python train.py --n_layer=13 --experts_per_token=8 --d_expert=32 --router_logit_norm=1.0 --init_std_router=0.00893 --lr_router=0.000547 --vocab_size=32768 --tie_embeddings=false --dataset="wikipedia_en"
Below are experts of layer 5 (counted from 0) of a mixture-of-experts language model. Rows are named router (the router's row for the expert) and show model dimensions 400-479. Each number is 128 + 32 x the weight over its row's rms, rounded and kept within 0 to 255.
After each expert's rows: "comes before" lists some tokens at least twice as common just after its tokens as in all text; "comes after" lists some tokens at least twice as common just before its tokens as in all text. This comes from a sample of Wikipedia text that the model never trained on. Tokens count by the router's weight.

# expert 97
router [108 120 113 150 174 176 124 150 118 111 149 152 113 113 156 114  73  96 145 104 130 162 142 128 184 136 117  66  98 162 115  30 179  95 105 153 132 177 182 136 143 139 151  99 151 162 116 139 112 132 128 120 127 109 143 137 142 167 170  92 205 136 165 157 128 132 137  86 172 137 201 118 117 168  84 132  72 114 118 129]
comes before: "| ", "2", "1", "|", "-", "- "
comes after: " |", ")", "\n", ".", " |  |", "| "

# expert 6
router [157 110  85 122 144 151 129 111 188 103 120 117 105 115 151 119 144 198  50  75 139 127 113  79  91 115 132 132 169  99 189 135 155 122 103 183 145 154 145 119 104 124 124 165  81 153  87 156 136 124 139 173  83 156 117 136 133 194  79  97 110 108 119 109 122 119 166 100 132 149  62  91 118  18 141 117 149 113 118  95]
comes before: " | ", ".", "–", ",", " |", "; "
comes after: " | ", " ", ",", ".", "; ", ": "

# expert 117
router [ 92 181 137 114 144  61 117 112 144  94 124 176 172 116 188 119 168 134 105 136 162 100 123  87  87 132 110 146 124 169 119 142 169 166 177 129  67 129 167 101 133 118 117 217  76 122  96 133 161 120 151 164 140 126 140 140 142  92 122 145 159 108 156 103 164 183  97 110  98  40 131 118  92 133 119  26 119 133 111 166]
comes before: "\n\n", " The", "\n", " He", " In ", " This"
comes after: "2", "1", ".", "% |", " |  | ", "100"

# expert 77
router [103 127 129 182 174 118 158 145 134 144 125 161 134 131 111 146  90 111 152 102 170 111 114 162 120 145 142  57 143 154 123  68 139 138 139 146 164 138 185 184 113 141 118 141 126 173  93  89  84 156 104  77 110 126 117 113 164 151 195 113 144 146 145 134 121 130 120  70 157 122 201 112 131 136 104  87  85 113 113 163]
comes before: "| ", "\n", "|", "-", "- ", "The"
comes after: " |", ")", ".", " |  |", " =", "==="

# expert 11
router [134 124 132  70  88 148 151 143 158 134 146 195 113 110 135 129 108 167 150 156  93  74 153  91 143  95 110 180  85 158 113  42  70 108 107 155  98  90 150  98 156 161 164  99 138 103 133 133  58 125 154 105 193 136  74 144 157  90 159 157 176 154 130 164 162 105 206 164 148 153  98 125 122 193 107 151  74 117 142 163]
comes before: "2", "1", "–", " | ", "019", "016"
comes after: "| ", "\n", ", ", " | ", " in ", " ("

# expert 80
router [140 157 126 135 105 199 102 109 111 107 126 195  84 130 175  76 122 126 148 131  78 115 153 134 135 104 137 136 111 146 178 109  76 130 115 170  80 137 156  79 172 160 123  97 141  95  83 120  75 121 155 113  74 187 129 112 132  42 162 122 202 118 196 126  86  77 136 112 147 179 134 152 123 147 159 139 169 149 142 108]
comes before: "1", "2", ", ", ".", "019", "016"
comes after: ", ", " in ", " | ", " (", " ", "| "

# expert 33
router [162  75 186 165 145 152 149 138 144  88 154 131 159 137 193  95 106  59 148 144 102 113 164 151 147 129 126  58 137  91  87 144 165 133 125 136 135 180 131 164  97 106 132 107 147 107 127  79 128 117 152 115 155 108 186 140 156  80 101 134  96 142 143 128 129  83 155  64 166 183 185  81 138 150 156 101 163 126 111 147]
comes before: "1", "2", "′", "019", "–", ", "
comes after: ", ", "\n", "–", "| ", "1", "- "

# expert 43
router [154 145  85  73 164 155 124 107  80 129 174 101 116 160 195 102 128 150 146 176 110  88 110 166  93 104 154  41 132 146 152 126 104 171  91 175  89  95 150  92 143 112  99  92 126 160  95 121 114 120 132 152 120 166 138 108  70 108 197 141 158  95 165 113 175 103 113 104 148 143 168 130 102 202 176 126 186 152 135 162]
comes before: " | ", ".", "–", "996", "999", "990"
comes after: " | ", ", ", " in ", " (", "| ", "–"

# expert 42
router [ 66 114  87 125 106 158 168 116 145 115  95 119  99 186 125 143  94  96 139 128  95 150 119 143 147 110 134 151 138 144  73 111 157 104  87 107 142 136 124 144 130 159 103 119 228 177  72 171 124 130  64 127 140  38 181 166 122  91 153 155 129  92 171 134  98  96 124  87 149 169 142 138 150  95 169 167  95  78 116  99]
comes before: "2", "1", "0", "3", "4", "6"
comes after: "\n", "0", "3", "1", "2", ")"

# expert 3
router [132  99 134 151 119 140  87 110 126  43 124 123 172 123 178 137  77 109 122 152 114 141 126  88 138 109 129  90 153 192 159 184 186  93 140 152 148 127  97 139 135 125  54 139 164 145 160  95  97  98 123  96 224 122 181 147 164 140 126 138 184 159 119 139 131  94 108 104 108 111 100 142 184 135 175 151 170 109 133 120]
comes before: " | ", "–", ".", " |", ", ", ")"
comes after: "1", "2", " | ", "–", "; ", " "

# expert 45
router [178  79 127 139 177 107 141 152 111 137  81 192  91 108 160  82 114 138  76 133 163 133 106  75 165 118 172 118  78 129  77 165 117 104 153 173 138 123  94 101 149 119 134  92 145 130 111 133 162 110 124  79 119 198 119 138 139 226  88  91  97 182 158  84 108  85 144 144  97 169 123 140 137 139  96 221 117 164 131 149]
comes before: "\n", "\n\n", "==", "===", "The", " =="
comes after: "\n\n", "\n", "==", ".", " =", "==="

# expert 22
router [165 118 143  85 111 140 123 137  76  98 145 155  83 130 160  69  98 129 131 123  84 128 161 112 142  60 107 120 147 168 155 134 122 133  92 160  86 125 134  71 142 138 151  64 135 153 109 175 118  79 128 110  98 178 122 117 124  42 175 148 188 120 172 104 144 105 157  74 159 161 130 140 152 155 191 102 158 168 127 126]
comes before: "1", " | ", "2", "–", ".", ", "
comes after: " | ", ", ", "–", " (", " ", " in "

# expert 95
router [133 147 133 134 179 155  86 142 169  64 113 114 135 118 149 120 122  99 100  82 111  73  64 100 180 134 133 123 172 123 116 138 134 132 147 107 160 186 154 147 168 149  60 175 142 156 165 150 140 108 141 124 174 117 158 156 130 133 160 131 156 133 146  96 194 156 178 132 146  89 106 105  91 126 115  71 117  94 108 101]
comes before: "\n\n", " The", "–", ")", ".", " |"
comes after: "1", "2", "–", "In ", "012", "19"

# expert 46
router [126  87 153 136 108  85 125  95  87 132 113 127 133  99 142  91  97 160 138 147 113 164 152 153 113  99 139  72 107 147 139 103 123  84  84 152 110 130 164 123 102  93 112 142  85 135 127 105 179 135 118 130 221 142 138 126 151 102 149 126 177 141  62 106 158 136  67 131 160 191 110 100 162 118 107 144 200 143 144 128]
comes before: " | ", ".", " |", "–", ",", "; "
comes after: " | ", "| ", ".", "; ", "–", ") | "

# expert 99
router [145 119 181  60 123  99 147 143 162 142  69 129 128  74 135 128 105 120 108 123 114 162  69 110 130 128 168 136  90 114 109 156 123 107 133 168 137 216  84 147 138 137 109  59 107 120 142 117  77 115 150 105 145 196 134 117  94 182 116 130 107 142 149  98  84 147 132 121 167 137 131 149 119 115 111 136 136 142 172 169]
comes before: "\n", "| ", "\n\n", "|", "- ", "-"
comes after: " |", "\n\n", ")", " |  |", ".", " |  |  |"

# expert 16
router [ 79 182  92 179  77  95  93 103 138 184 182 151 178 158 117 136 128 130 107 121 116 136 174  79  96 124 106  93 130 104 110 170 162 146 151 152 137 111 118 103 108 101 115 115 174 126 147 138 161 165 189 133 126 108 145  99 154 136 127 106 110  91 135 107 129  78 111  82  89  76  86 149 151 189 122  93 174 177 132 148]
comes before: " | ", ", ", " |", ".", "; ", "–"
comes after: " | ", ".", "–", "1", "2", "; "

# expert 81
router [ 89 138  91 103 123 169 120 115  77 165  99 120  98 142 109 147  84  98 125 127 134 183 135 170 187 117 116  79  87 149  89  78 133 122  81 171 137 119 106 166 122 110  98 118 186 183  99  86  86 101 130 105 131 115 102 141  99 146 131 156  98 132 166 109 128  92 118 106 158 124 157 141 149  83 112 193 129 159 135 106]
comes before: "1", "0", "2", "3", "4", "5"
comes after: "0", "3", " | ", "1", "\n", "2"

# expert 34
router [115 134 131 128  90  78 113 127  81 105 102 156 142 155 132 116  83 138 153 150 111  60 108  76 100 119 142 123 137 115 107 107 145 124 125 110 177 185 106 172 149 140 119 163 175 184 192 105 126 155 134 117 165 157 204 108 179 202  66 162 135 124 117 104 182 127 185 180  23 111 147 146 135 167 145 163  92 143  88 112]
comes before: "–", ".", "\n", " |", ", ", ")"
comes after: "1", "2", "| ", ",", "–", ":"

# expert 18
router [148 166 100 156 119 146 154 133 172 112 147 135 102  38 110 168 139  43 130 141  69 119  81 107 101  99 166  55 173 161 157  79 137 114 146 121 158 159 156 205  63  63 109 122 142 134 118 124 129 136 151 139 187 106 183  88  94 206 135  92  81 127 116 107 156 132 114 136  97  95 167 155 157 110 165 130 168 113 113 184]
comes before: " | ", ".", ")", "–", " |", ", "
comes after: "1", "2", " | ", ",", ".", "–"

# expert 39
router [102 139  90 155 123 151 104 147 223 103  90 177 116 117  80 157 132 162  70 123 160  99  96 167 167 145 172 106 124  99 159 127 138 118 122 118 122 118 136  88  89 170  62 115 128 120 123 144 152 104 155 116 118 121 127 144 154 149 127 107 146 130 114 132 149 124 102 128  97 117  98 131  91 114 136 108 183 166 108 158]
comes before: " | ", ".", " |", "\n", "% | ", ","
comes after: ".", "–", ",", "1", ":", " "

# expert 105
router [121  92 113 134 211 101 139 151 137 104 133 141 123 150  54 123 132 161 111 132 203 153 100 129 131 135  84 110  97 127 133 101 115 130 169 115 117 124 119 152 131 114 138  81 124 143 183 143 118 141 104 101  69 124  98 121 143 138 109  74  61 112 117 141 133 156 146 113 196 148 113 120 170 137 120  64  66 134 125  75]
comes before: "\n\n", "| ", " The", "The", "|", " He"
comes after: ".", " |", "\n\n", ")", " |  |", "==="

# expert 31
router [116 117 121 175  80 134 115 143 108 164 109 140  90 160 131 105  85 122 160 132 129 114 117 141 163 123  92 162 112  63 111 149 130 117 110 148 185 111 152 155 157  97 119 157 158 167 135 143 110 117 116 104 189 109 159 143 161  83  85 160  99  99 134 141 118  78 166 135 145 123 155 164 136 131 124 125  59  48 159 102]
comes before: "1", "2", "0", "3", "4", "5"
comes after: "0", "3", "4", "6", "5", "1"

# expert 61
router [116 166 125 188 128 133  99  77  91 118 103 119 144 126 148 121 129 109 130 144 144 149  50  82 105 118 114 150 149 120  86 114 101 128 122 113 115 153  48 188 109  83 140 107 163 178 150  81 152 164 113 134 104 161 125 124 165  77 143  93 153 182 137 166 108 153 122 107 101 109  61 112 163 167  71 176  91 116 138 107]
comes before: " | ", " |", ", ", " |  | ", " |  |", " | \""
comes after: "| ", ":", ".", "–", "2", " | "

# expert 10
router [132 158  63 124  61 149  79 139  74 187  86  97 171  91 134 141 107 176  94 118 110 147  71 127 110 124 100 136 110 121 116  85 106 142 133 155 128 134 163 169  97 102 126 141 148 160 180  89 103 126 154  88 157  86 123 135  67 108 148 105 115  64 109 118 150 145 147 130 131  98 130 150 147  98 163 145 115 131 115 172]
comes before: "\n", "0", " | ", "3", "1", "5"
comes after: " | ", "0", "3", "4", "1", "5"

# expert 103
router [126 103 122 105 149 169 109 119 111 144 161 100 104 173 114 119  93 167 105  73  95 132 111  88  67 119 153 151 135 104 163 177 180 123 115 148 114 152 106 142 135 110 169 147  93 148 111 116 138  93 153 168  76 149 142 115 120 145 133 163 125 119 115 102  56 141 158 120 101 156 106 101  61 115 113  91 106 113 104  46]
comes before: ".", " | ", "–", ",", ":", "; "
comes after: " | ", " ", "; ", "| ", ": ", " ("